config.toml
num_hidden_layers = 12
d_expert = 96
d_shared_expert = 0
hidden_act = "drelu"
moe_layers = [1, 2, 3, 4, 5, 6, 7, 8, 9, 10, 11]
init_std_router = 0.00606
lr_router = 0.000754
vocab_size = 32000
norm_eps = 1e-06
batch_tokens = 65536
max_seq_len = 512
train_tokens = 261000000
dataset = "wikipedia_en"
Below are experts of layer 7 (counted from 0) of a mixture-of-experts language model. Rows are named down (a neuron's output weights, with its number) and show model dimensions 0-191. Each number is 500 + 40 x the weight over its row's rms, rounded and kept within 0 to 999. Numbers have three digits each.
Before each expert's rows: "comes before" lists some tokens at least twice as common just after its tokens as in all text. This comes from a sample of Wikipedia text that the model never trained on. Tokens count by the router's weight.

# expert 3
comes before: " |", ";", "ing", "ed", " 1", "N"
down0:521495552528489549490498433497482524473470493483481482466448523532444483459492531549556472495490552554490578495519488500508477491486536490511501591505524519486521562485524490396480484588462589503485522440464511507489472500461541434553445553446432522499544507485537524467448543483507496500521467510490508556531503457512489506516524388523508568484512463480417498533468480504468620515594499483444502527427526524583524503489528547425519497538585461472462508522486437485508467527511530493506521498492527434519557445451523425505488459620535448488436513540486425492463568465479548545
down1:449482514485545517510448525440407551542491516517470480543514519432479493417572517480510504549523533508527485564494546497509408522518465469538420495529448525529522588476538473544517525553495435480459503476460501473438439576513532465476510481509454503531456501556483507528374485516525486522514552512482511536492510474465457457554496558470503502501570493476482536502473490528596505558541492553527454560500469543503469487530501518602513453510439445403599589570526464519505497524537531429542515478495467504434559474443513496503506504538445433489488509532530509480476525558486556475
down2:523466501457518464459573521501445568441529478486451482439487512538545483536499513543542461474482447474542484419493570484534466540507500570484546487579521477548570490580500509488517469452459401452455577466447496561505463499558537510444492473544434504538439548504534562459497506526495536544424533475497501479479505463628482487526554458468474430494581448498493408550425566524511496489462473541489507485475422508484498495448448491531560572480543498507524508526558516526478445514493531589480560519548505502493506499515466533488516470480457536482481498454469496595494512477522490467
down3:534552472472503541435478513476453506546607536669408528462592428526455489533429502532471502460538472453454457552557487433495563559542494481448521509479447507579483485522527481488494483495509508483535525486484508496550473530469509451442538549515509505500531484439511403404517537496446476476527422491498494518508517536455515417435467509542521491531492480461481437482500499529522570445508538468529571633483497529459531511468462480525512517497475528577454530483440484545500491481512506532509515542553480562520508524483483558495492504483514549522483482487553503504517453506470524467
down4:452491496491455544492496481426501507453499543640521519470524562519526473498431511502504454456440509461485531564565467474466482518503481606520502516544544518520503462546470466554466489494440484529593506512458537458575460542459500553503511582521542500542529435523525479531506516498484494561493456493443544459520512512491494560527489530584438502509467561536433484538489526485539521455469481527552559575475545459535459466575489444546535498538546476480528528430539498533463534513570505533490417501475446498534497488492498469478480505524460558554624445531486587494516467539458516495
down5:456551498600444472566500485461463487527458516434482516524490542584582510536466471500496558505508488477515462496517548518559484494449486521522480573560623458495551472476538499509526502598512565531503470465505506459482521469492450424489563477528474478503462541562487520589462475419563444447502531477506530529561512462480458486381532477473520503506509487535530457425496534480526552522462492610475477547538450518470481535514520499500492522508473526494485608517552523519576442501441517574481542552552490473505551451441484463552442498536496513477474520497484504499463529541479509490
down6:424474407522531448431511568427489523458498514544461467479501529569512488540542567493509538480513513526502519408509477542511561493505462500495472559501587429471487494391522493495514510496521572458542506470449530460403500534480535479477408555486508540561552487503593486508502515483439457498518463500513532572512531523533470445527589501500390428511542451446480440485495448421431491497596511530470508464452485539558481510545476518485501507559491496552498465512490482519451562472480495481525518453522507492523431518535528565499470559494513570538487507457492472522515510529525524504
down7:445529508495493502512531503538506469502506482527435495489522558531452511504497570536520513498573459533483463426531558482482525439504460503479434494559472584438509482559490471500495482543497463490513477554431365507508510549550459563499514522524510513480477522544501421466444534505460530518487371537523474517561583466441440439495497474563453525450506488471503406501451520539446438553558550496496481465526452511542490485483480511514532514488500467513560567484537471487541564461491521518430461432548424477486458460535533460510517505462488559523497560529461456425475457563565522508
down8:457502512535522463481474466541500449512477488533479535503488469608516514488544508432446439493496465507439499499416469446486530499559506552452445518469485495428472514480436530489495446418558500503428502473493509513541516475544542456439477435549464464513483512458443471524504497483519540443472470418549529487508485554509485490469500516566549484482478489493447559546552481523555468503519529485511527485465501524539571531538600563493482515516556538520394525441496489500554479528514460499518464512527511501471470553502476480499476489399508484490493411474520457542636497544527534643
down9:444559476522473434530455468521486500542529490514519543513482492507424573489443450487553508533490488482450479522465533466465497435447507510498519534478493503489459425546478604459502457406557521534505524492489465569524465533454491489491537528552506446506496527462525527593471521421473481526564445544438526555483474468394429510496508575440507523512456470481466489500486508509505434543487574470454505512438471478547495522459515431519465572506482459480545508526510554464494519585440509467516465526558513448455520484525418435463436486524503484575524448443444510424515427521469501515
down10:459538600493534537467474492553477425465502579443449498554503501591484489486568500520549475454491460520484500412443551486532424495435527510552492525431487478440506482518498452492464492504468511534604520532460497464441436462477524544571533510453521528558549542568528477514482502414490509431519552497436512499518471490439535539486534492499456494508436504529453508583503480431521514531551496451602479496493470500448479459564538501490502512555493500512534527509562520491439473512449453436545498434451551484602537562485472488479540463547531453496538527483498502472472504471519496554
down11:577466543432445539459534509499532539492527578475512606432493450528575501432512483494451499451492554512478508517447503468491455523497512469594514511536504506519492468504532512461477526537589465519473452541549555494532469521477488500530499436500529495527485500462446505519541540573436524483499518534564524491465495509528404436505533442467502471459525444504548487518487488500567544475539561526516557512531462526472551508494409528504545495425553629490573475503444532447497474555480516507449509523527538417450537551421460509515511495515475522455494492508437576519510567464520448460
down12:492490534520528463527574440444553480468517521465443523384436494465643449501517467471493510463487481566552415483493434492532549504422506534453474489447499546484498523488463405447544486539487521532501487474500469521523491484425484454548517503474528538543499478537522464395441522492469463525516465465516498524511504435438516483486529538410489565517551578482532474487517494496530499461474422466478562523530464519489544529479525449456481481499558531527508476454465607514544481466483446460488500510469522491501486489406554505521562494504436420559487574524482506522479490485548484485

# expert 0
comes before: " the", " a", " his", " an", " he", " \""
down0:554480458495553492523501530516445483490492461630537552492540479449515545521509484479530556521491492516598485478489517510520563559545470456507517489477473498515534500421532500508508438529432530548555488474467478512487516537491484470549472523487546533424477574545490594446513490522435490520502548500416526449539557565472503488509421524547570502546487439479520448487417510518469476461422465501473539521558515513491548465559481516467502435456497580449519449561506464501489550521528469491524466505543510528536532450596540436544488581467446500486538493519552507522452455455552497418
down1:489546491461537526521523465505445405554532509536506517491462544480484572511534511525524541467440457420483493456460509526504488472517463493550512538536577514547493545585490446468532533462557521510498498541559471442468596532475469469481495482491557518445485549449540504488459458562507501537530505502489493527495475516478549475472548466452491461572447491522536577462534490515425524588526504513570488497494481563364513473565458556479510569520478461481464523524500499501496501605490450518501604525453502539528590465499494530514506526532489583419485517584497444513482481490551518508
down2:495524446525554589493473515495423458552530396620511499514540527465422520488500499553551553453496534548507503509583509468562460545477501465575497480499513532401500509475540530472540476490503543522519453495489501498545556495464552508521416471466508474595501488476515474440575517570420529486513473483501496563413513471502486552563529457483499497513451460565498483504511484519517497502491441441489412541490518518539457505498516526474442531529480561484570488488515519496569468515566477460491403458566510489501520491484518433507511512565476465503539441463460526585498493431482524491
down3:484478516492559490545522504490473449480526483480455546439566541444443520520548554558427500510458495433497461534456534488450501602509463434506442565463502493526555577483467495499479484534507486546498444481470441513519430523559508494506441504503503455487488522545448628449472495430444486487502546498521452503517504576450508542432498557497499524477507491492445530504471512497423467560512419424526471484514481500562497504542496519477497460537425508512457585484497522553459486449556501431523578467513456541503471430493445493565488532563478448538545492500480533502562446526425513464
down4:563528503481544469657479505477433491468557405512540462473448514535447448519542423478479407517497538509545434488529477428467440554498485486497445542510441434460472474541407547499555502465511471532564530451457463560513480472517481548458519546579463533482496540520512461510431478474513504503515485453507493457471527495547462592547541460556498539530570507486515478483447487504492482496542456494465577506509509514534451486516436436533432516484445485495452511470544490444476542518470464501509524486460449468484500401505525522510509476481498576451461475540469503474563509501483450459
down5:463550481502489437530503527456549474523430503493442492488475446485480510467449538518493468469443427504509502481511513442482513486409527521441466499529496529468538471390493464555457490416478500456524527392507541487591570465495512423508557470466578484498495513585508443437443488474460582494514480476492528533479540485480454406476501432521488458548513518468533443429513446570546532495524526460470517548467526539520490499519518603501473491510462532566519469499498486537511551497512513554421527501464469527468505560567455472551477520535494573479429487518494500453582492540470508493
down6:543576573545527473494438540487536523533517497540481459506490495602547505532536587470527537531524461519489475377539469514541468529535434513475493422537495523525507444561537433501510470482507511506495493531508425539448508491488558409497473460513447493421572424433507527481555511470414481486480478538440479505418482488567566483524434466473481516543441511465523522544525498465502528529585443468497473506431541500582527472532572561453472524519474492509524510485510416507440480528460453517520540547513522456498496511414502476438475561477520479535486545527494472483509529483504493539
down7:548515564539506543469478459497516494555544571526487442466449552519483453483519430414473496516510466570483699453535493490461473483495486448555457467484485508526473525556510485543532466515504474521448462473491511472495560518488538454495526563527496466561490425444507522488556517506595521510475482513473551509469532471494540506470415507511483543456470515455557626524522480495568529571529477559501489509523529537464441535448446522528549506494470514512503430502583513439455516523463463504478454465491531473429489492589500493498443458512543500574494526501462498492511496471531479523
down8:471462543522542494565529465452465529529482544531466509490459508443484508439515482490513449521544523535511465557568541452513486494511525513461455509515534445496506467460399476398466459517599523466465540461502528497466477484463457498475506514567524517507519528466507372509457585503462536502474484447511492496531513452486391407426567523625475483541457531533501500491455524495517498483542547510511549497551440480543518525547486552442499528511379544550465489494545470478492497529470491526511509455541452471548510508484442498496547484566530522498470534489480524577467564536448506437
down9:492555549562531450521513453508496527514560517473415500491506465542494531521533481444426430443449505514496514460582452556537483518509501478473447470474493536478526358511524528503498503535534456450508524491482513510547470539478543447518467492504443491407460447458529459488493510489551560572432453559445522527483501488498482564479489466503484529487541502535539521491475474509510545501480465448529556520513521560497456560479456425535520556548484530558456515482534513514493479503499507449640438481501514549579419523584506544500497558472555444555514501540455521397481517467477518511
down10:599490409576511536597515526474469478480519565644521488564477503445477462518530504548493509462527504513540465544495441520476468537536479496513562478426456482484513441550527437554444491544509512561449420492483565497546543527458473487476523608486562526460487512539517568522527533444508511496425535469553427514473507466537476546522542494495475592568525503494523500535465506512472552467456527478521524606517489456572518514495491510529499531540483479478469476504541487530504474442544515515528540464528452462455515456497499442512530500473521545467509439519455492540510474531424434492
down11:484451515540447469514513525478529499519489479651509490536531468494533562502421508530530501516483548510544460525512505546510512434524537533525453477470505474463513463531442475492439576484512520449454478525423515518431487474478511472569556506481497537471503509597504501505566477527547492471512413513507510507560512490516520502519606516462450499553473550451444528547501526511491491497521451439482537466476432528557499500597471508476509482405491497525476479533457595543475478448536554539499518494498562543541535583454528461527484530410506529434446482577569510493547517416525509516
down12:448477504534489577516543481477478457524538495609523555533477465523524529532500481524475454522522548445502608510478522499519438449543498510461498504476440536508502532547476472485488381606473574545433450449509511508459511494562447485512493546501503521419434489460475509542545495543513480480516465487443454578506543489533515542461454481567426510497443601477494511535526484614573557456506465482483505514565481452498423549523486559473503452557533535464499471473532526523498528460497561464533503537466473483486542504445523538459445529494483452486445493446531557481480475460493533476

# expert 1
comes before: "\n", " |", " The", ")", " In", " He"
down0:440488510516510515489517479563529486529468501468542535466489541449468523447408492417507476509432435410492537538442586529430520342498519458484474496510567530494496507507455472540450469496546479515443458555501459509488452552479478560506471463450441465493439454510444438488492439500449370497468562523495617500495452486511494488522482541492474467527541527432518482551464495505458490478495499476470457477528499494471456568537522509546434511509479510528481494538473520579481441508507483543459550542490406428489507509521470501528531487519529503482508505447549540446472475521505498559
down1:505500476524524567535515531467517473481442465559452487475577524524555581513476485579560538521524515482513535606536506501521549488551528454555541566500489533513572481522524433484474465510527545555631443475474496473533585473462494441511517515463569528512522565475461502450522556506484466482530485552469489446539545467451445446510522481504567450520486482447520536505474501513529479494474455574531510534489557497623479506527513465511511519524541459562520451479455540528460515530561501515555537499470447607453448551519480438419533529483455520511511490456504499523489535493531560533
down2:432536592431488498475486482454557463493534546575536514485501590466478532460501535467489493500480509568553447490474494523481513475406574460476541549479477476465549546529487514510527563536444521549565543540552570516500555536499501523536584485476531469542573491529428501438550500518559396560522523458453459484549545520443542526461429419440464488508544561479495509483596507472488544504534476436504546485481547518495518513521596502496509521476504439577500474465507479484511543532486432480487453531500478449528485511514497521457525479419472493470472523486474451455481507481500476577
down3:493519498506464591487481457553490486491549460555539487546508500542462499421469482510457511602489511490457462502480573513471530580473568491476482567494569480515550570440509535553508511452438489563473528486478456498522430534479442532454508512548501467422504458476465540465551516519420508530445511496561511446443476546540539493497455508503461516515535513449600526449478477520519528400497499484455495497499505500506518457580463586495553423421479516534534540539489453503482514460510487505503412466450514552516556493518443428531475505491534572530523542579557470525479458521510551470
down4:513547459490486439492564458492437530529522499633489504507483510533508465534483558510506520495521495516447463537505541495502494501527458464504471492473516463549461521524489436502507512485578526465502531573466544446525532452517505452451525456440498501418441518475534579556546471498468516508457487516439429472467457503476536511496477507535518528517578508470527483542546472491554540498507510493453489390563558457545543516598499499528545503550633455561484514487527501580566552463458571468468414575536475493482516544483560530532505547532472437494483557553497538499512534549552481498
down5:524491515537536479494504554584459478577595435622472508445437470519488530520472451486469512444492485490496554496510501453463473587487539536527542462477477475494417559580451552524565554516512496494565576498520466461484506518529496478524477501524594534436458536499549486453524504485450588438467443496451487538499488493485492510545465589568509501510532480448512468520519450522543479547491536521489521564513559464435478487439480564531545502512494432567437458521459490558473459476485523525456443537532538523462534552446529498512517543457503525513477496589523439455515520469501522521
down6:528509423526466510568537516436544502424492507537588535540486531551489503528476505514464484488512500518475510491519490469505504519500479603433451513476568576470483567528642469522516497563582516522479555470456504502468491517516515539516485522485475381599532529501536511541451546499474561528518489493522551545559486412492418534568523517424471473505532471494454452468584460466475554527479509515526446507539529500557497526510539491452518483525498523547507453489516601554562477544522481515548533536473488513403504535509522446542470552522512471497530479500567503542454507498536496479
down7:504532532511479474411507575565434529441505457436509516492528454538503436480475477458524538488556562478526486478491514448506509480444512496502413434521557538458485569477565488467540488541515504398449508499499470451493481452478543517517546482422521453489491506499458531478541527511482499471516482583546463537483493531524504435493519434494509471497503519495524501547481430560469507467452488492551515530486553576401460583527521480454443587500551468485440476501579554461479517526458515563568452537446424534519505512521422528572512537545414532507524502512508507551493489426459461499
down8:475421477494507532527573467442496520525452545584531463470518552452562475512482477546510513468532500447465549493568520524521537534480538427463414470481456471524514513558482450476459451443519500511486501541464514537572529534422480495530571612477524427525484554521582572510520473494506482524478475595485439517544467493494505490508538499498470535507494490459499427503484432513460480513507538470486549446469510491506455487374510506498412517539510456478518491540520538497510483523467493472440515435417468510498453533536432487589402499544460469472515485495567554495485526544547469528
down9:492493512560507529511447537514508551422546487527532458529444518555455424535503494446504475463518429523534450462468497498490512564493507549458436478473476478522560555509511499514474485500567535543497507473474552449540543487451392505546433543464577491500550525461511460458495490551478556432484549440492454507475557535414529528529432486556430434521508551486507478450547608515506484562494483495534518538513483559524501465596477452471498549557479497451473521519534539432549509514480489468465502503600522492459548467509514500503555501478570472531411488480505558501465422451471481459
down10:519566483479542483456562405461508549407463532509532481499555490414546480498475515495542493567466554476499535499514546475474571484482521447478463479471594537478550449503530515487544444477497484474516514478484438504528460437532564579605476451481483570473543524509489568525455555518481511473504469468535478505471467542533527507437533485522522462527495503532589491500541531476445470534491479503548489450488503523442531493443463447457465518530479596452537477513513440455429530472574501529524558467418437439530504539463449507565530493503513499573489460459493454525483545531498590538
down11:460457462507480463502558430472509440463462397620522467512487553512486511536483585497477547479467444487474459528492488520563530434501533517457540527438551481489492486532470434458540524496540450466492498518562466503465465529453546462505566479463496512533461365481510528481424447509540483485462536466561513522520440529443544505466483525541511530473448451545465513539518447496529543547485496434512502487470463514498531485489569534530508545463471522551587426495504466524495514518530551543474471489518441458504531503489617496504491480555483525527468568509533459571410534517478533575
down12:520379470505498549459441532361443523440480497474497479425491437563503416508475487478543495563591517450427457486542499494506550539516529513494498470540496499528414554508562458458573498470456477565524550499473526502465440486502551520463427436494444489560497546460556543518418466539530421462430531538503494533523497509550573476490592546536551525534494523461542444443535471509531543485477529490514505490534572502478440488466497556510476499451523487500494493496523516491548511491516470490455499494551423514541500573526507527493496512460449472473509510460463507491566491495448489516

# expert 4
comes before: ",", " of", ".", " in", " and", " to"
down0:514512455463503468552542557523458529493516449496506535468515540518467543479562429503520432472456544553511544572494450520542469450475425538524448541445572535431421466540494505465479494478529413478485503522421455535415463429470490447464485478522533539468575523542487494550492552516511451479503484515556452447461545500463429473433533518540483478510482517528424539469367519564511472519497507470482518434516452475546508555541528539506380557523465469531482458507572552499476478591501523482533490486519525509499494442487462511529428567506535470506498518534521509505538528480501473484
down1:484574486497541549467496503518493475513554478533530521524521500518462467539551511441460458466506509520553485430531510511513498519500533494468458521470579532423428498517457520484546468536517475497501512521524438501548548557492483503554506560505469550420506588534552589508551528389470505493585521494523491483494518524546499481491473513465525550511561530538510442525586567550532418490573505523499517489486484552494496541515448432545509495483395496489533570522519544449477503503445482538470457576512533536457495503541484540483449494445471471523493393498469515495651518534435512509
down2:505498489519521495503461482515477550552451506513518459481544534456478507537536503478482565463450525512449520539490482498522498442449545486506513571594471493534480438534447549478408558435464465498443496543538555519538442517463540491459544423493468483534499496527452512449548527541442536431525464444463526437485437517454498429524479542545504560484419539570509567493475509479515484540545542527480543493494408475495443446535518468521406511553457490539478543453521516408497556422575535475427522531541508487526469499543486481438586517480501481441510521516432480528557478476543527529
down3:526454550477474440547556505510541419522531520546486465490542601463495519466469482616478493504524462443489480503521499539532453533573486464490471557487494498547472449483530554518519480472531529528503466574553486492506488535491504447454481486439462481500516469572491491490504518490570455471509536461506537471471497570542476443552422576517516525482526498499461513529494490514421455562501442490575454526502418540483534471470481494485507453517515527541479545510521448554499587488494401594529530539470516528586521591473515483546504509568518525508526489492594539588571532570478509497
down4:524467475496500431480487575495473490442481533492459497544540492509479439519491542534460595473576433501519492539562507503557570618523558472480466484502498461507406507560506537522508551515508508450454514510468454471497524486553519530554470511492444504585519569494474543448471490453580493539456465561489586494483485511549501480478469531486495508502483541439473511562509389479475491424585479550449459471508559515494457559533504488511521538503434521476488507453503461495552465515459497410425546428549592527503485530505489504413559494539479527481485480482477461541500497463497548461
down5:557518503531509540471474455538500467538530504489497588513455503552522501463504497510475552477489456504517551522543502586427520450520539512462549560433537465532470476504433492584507527568521460547543495533433549499567530512487497445532550467506488509534536433440535529411533443586512527467490484480486531476426477478488487520528521551526478600499471590573517558460446474456429499548506523492517486506486508491511518411496515482431519421492511545466512487492528519463468495468478457497495457491548523452495441520546514587500443425481579398480504470472472501518452468482525448418
down6:478468520494437505487539473525569503486482559571550540464528520550494502509429542576491538433515553441453510592519511502465515434488535512481621558520555463538525488559505511512493604555493537470547530473516568563427474438494493490516533471517520565472459439499524471454517533586520504524558485502451520570532578420501561525516492468498544509497482456511518504509562468502440464510483501494429532493535538614513530506425502504486500478453524533542473514504420484503507502453498488547486537493505487572500492564539575508445510492537453538492505524466440478516484528594473507500
down7:464448497474417486469539503550466430547458488498466545512494536516483531483457512469436484419519391532508510498466482491482426539433551457509595419542510551469524510575507515512483435513435429532569472579537548519470556474522448468546483525551488456514515502477474514477524449542470509378505467509471528518484515514467470482466482429470495548482522536525539575498553504393490540549504458500533505527496549476491480484504502511469496488498574506506523462460490477531469496471565502398541531601411486482496494521553540424526522552530485462470518511538524525528491552543505549495
down8:498481552609430533528461495455463508476484506611497517529494490410552494482421520532462457505487557460513428511538514518584482493516466449500532511471507486578543560527567503482496567519519549494388473528476562472542576470449533485512537492512484503561465443484486520507467546490440494470424495492449574507471498486466571500520455384477518504499479551519524500487520498471483497533462472492515439484489467548558580493542553578464497420499499517470496465498453526527538474517501498475473529471453558514529534604535536456580452486576497463445525444502501495506471482482507499471
down9:452454443461486519545454489476494488528534480629542478461584528514462484463504496605522451508507447491513508502441518545456533493529486536451545551466559512622491489481470463459514488577557500536519549453467427467538436497529527484551418520567553476452497513507476493498537548501485471517500553522537492498471512435437476454468538485482540548513505582559491471472459572502515483518455529570439573507552518492474457415470471517463508415479511508488548499436470491502463523490551481572494506464517433495462446512459539520452558430556517548446489488527477508512493464488501551523
down10:526497517502526508471473481542512471514496550654512470487484400507533431491522534436475454448502519476453482512506565538455526479546467502482516468539571551491532465439538584461449450515544592497549435489529486508455530501534484523547459474489507555491478543459463505641468485467526513527534514521585577485517469493592505489509495520435543468468523522512656438478527503481480499517523513588541531445466492533468579522529525543540520606512484518497451539439488529498493452495526495483496471473480501497490473480498481492524474504523483510464558480531486535460477474466523534482
down11:539487464520474466529566501481496543551495468549541462424573473366527509514473510592442469496494474388511513509513499506497553480460520570456518466519478536495511550503450474502529525572517510543478532531575477522443503479537473533503482470445500516488486421412448536450471465519420512505488541446532484508493506436463494518446468461486536587582512472502486526500485580533506545521517521450558525493523462432565548454510525498496443458546551421504425514453511518491485518505503573513501485469441479478503527488476532499515554540531512497481614455564544555547511483500563455520
down12:530502499481483588494425486548465459526541578532475475468498525476472524494437503480537520497493446506429541538547511505545539449511465539486507511528487511466449460539396552483469546571472477540518523498515562490463410455415466478452511477506483509458511436546545436498531462474422471484530493440489476508439408478559523516434390587505518509544515531461528482474519442500475530469469471503532474542478565490481516494471536475488528451505513573492472456456408443460506504502518470490568500497566490530525531591437539461540513481525559459471395537551473515486527493516555490480

# expert 7
comes before: "-", "|", "\n", "==", ":", "The"
down0:449464525602561479469458606466482475506518441526488549517549433491446499507507457423508499509500490483488518461513419504511534499478461525512441550511531514467444494527492553569532482528454533484503515526477541483500404442487519520431547492478495471490499484488528488433498468548512554499553434517419441508501520473500453491447477487464496525455516450536479499468512544469524522505569502520497425474612460534543542488447522506504495438596446475501517521583539549503474496606482540463517488418476523501522558447401495527482413502514488490517595480546459519498531450476505556522
down1:498645521521409532501451426474530542397476328496459500527497541475528538497499559449478529507521503530510471532496521525542595474486529494477546484444539475552461470530517467533461547555498501553489489526439499507496514545511540464461512577458532531548489512435416457503489466539573485503475589422549523449570495471478529511505486463492510527489484437470552477516497502534475475478523483455510412513553546469513472536474533523477509502500450478553563501513479542474506477521472499467438480556520517503464566423493461506523445476494467448506544528453458530544467527465508497529
down2:573447479468470525508515526466491464454490476482592505499472483517487530486499533532524550518503549416482514538493495523453506386534518565521542497519505473426474427441428492546475387465447471495536548513488555448423530481583474444519524465536537469521440513580541522509483510456545489475482549499553493498499496516514494468445498466514434411468485474492533504484483449510516485444432524517467524490488465499485438573457491495493405419480536504453457501519518485529498482493485587515520493482471500419444503454496523530585511579456481525507439503518439470607495455492474431522
down3:526492471537505452512475477540479470461551521478491494458455538495566486553487477398535443462573432527504515465524459484455506508514631514490503563491613491418576534473548480552415443564483507499514556525568523467509468509503449440486473463515453435498524434434555533514513494517443478514444587493435468512459459468499546566462503475505486472540493519612495465493520502491482425467442551494564471549524510523504467468471477543490539564498551528580423482504500529492483498494527442508531482525472498455438489551515489497506506497487448516528443533528479500540562554519531469517
down4:488487524523465533554460486523512466481489481582481491507460549582470541477509534500577500540493416500519531536451522512510554484521510496440512483485482458480537456541504442496435534468491465509455448506515556560484531413489531511513445458466358450439526533423518466458506532459521495502492484519524486518504539514373486446531387473493433479478503451399441545482501485466520504429495506489497471476562498516495566494496423511465576578494480487474518551520553543460501468533493465501454493508553479494543589528576555480491502470484496453529458469511496583481445473474495535464
down5:522492444490547437527468545515468487483499471559504510561515496532434492571427442512414520439458564461533508472542558504438456489478525507470535437487565484515402483508454523513496464439496477449523519505445536466519516502535528514539516533520507511542552543500531569486529551502467484478475529550485522541524522475460468457511437506497517524510472425474501459556438479491475466491541512549471444518494457542545589479548390552430474490459573535534524582500403453471463552495516526461536492491465569439511502428464481540496489498510465446525484588427507511511523498398476508546
down6:494473461471485525516522534515482514511475468652570443502515589454430426507564482485517554473512486404430474543537404506537535534514505563583467500443501531424524508455542388548462421499502546498516474545459494531495512496482493578524460552446554574445481548509509454468460538534476513458497505482526497510482549536571499550458449511524476543562546519520470489470500540458472501480488433493468511510501494427510523476442496493440461538532500463516541481447518479483573488517550522556477583522461529444503513516539476517462567523503493522503462506502507493494464497441499447552
down7:484500567381543492525522424520529533475529494509550560467551485566475582513450504536464491524464522474521540437424478505480415510434492498462478522532470499506504525518504568508432485480520431451508457485436483470502466495483522558539541502502431482542471467536555461482520478432496524444543506514471494471466497446490473493479430482541496522458497464417461522473568520517540542521561495532402473533497515459534479547563461464450564451538464454537526494490475450574503484565511540511585462542547462530561447570504478502490423485495510481570506456501560430557463497510542564520
down8:558543519456505511459531559524553393484521554488482513512550586552508469550525544591485435478562560468493451459486504527524480497548512498516550522491489464535510594474482493525489452479590548482503505482491466621560513537481508490521498500488549435430471500491441521448505453489510465504431476467428480463468502458577446524490490456470503532461568513450490428464491499584553526450416510493526524472483465525441465510451445484462495480505483424584543491469529558541511519525537460475467517438512500478514465485528478610502529563530507538462449523499490498506481441538500442482
down9:513504505470534526614510497572424479554446427448497498480387489475490523495485474495527477513474591452438480492530504488510543476520571522540596481474533473483522497441479542469487540467478495494509545546527445485487505517523564486457509534546451537588484470512495528586479464516452548496459502524517530490450506511554498514505495492521493476484477479476466457539540491554511442482528560491516458493498413487504515502548440465509495456518515554528487507427466467540546545506533456570500628487513501470516557470520418484472555484502428543549460500525552544489521442460375435557
down10:493502499449499453487474459614480418502522476384479483515566527452533548471537554538487481495519529530497494517524552502480504470548450434504527512556530550536475456477464530474501488482513555503505456533546456525592513573459498499492528482495426464545467509525443535491405466533460427508419520440499465469481536501489594522480533598511527492443531522529483529515511467401480426497501499464467433463459436501485487462510471471510500521528454516497550486552493555532520441544530483527497555510474471530427463452471397430500490469560488501459473519481562520471533542542488418497
down11:458495506505541576475422496484481559505505510440495495533485558505478457510513520487536496472490554521473579501489436572462449497509493571563523517419476498515529488423492547488550528463498479544478470430547512471500439452503586423533457491446507523505522444512428577542420577445513477515444519503529477585458364493431504480543483517500513488542534446420517444530490416488530444517497506533452496499488521432516462509560503453477487446503482531462536517520550433528446436491499465483489504474472478546515488513483535504423462480469494503512481439521419529474523495455530421534
down12:531500528570541444476406434517452525457450515466412457547534443452509483443488483499515477471458510550494504524502546519538471544491483523449427471500528533518599424529502562507463528514448471482485542491554493521462457479487477501537465469397444494495531458470542566563509533442468450500538487499594508503472507507510504471501498406547446459497497529499451542448513479471481477518508464500472518492470521465490489466540485553513507509486502484558470583523484476491589440494524497484545434428441524527529478506522476452489491515554530447490528489524477619411459535538449493379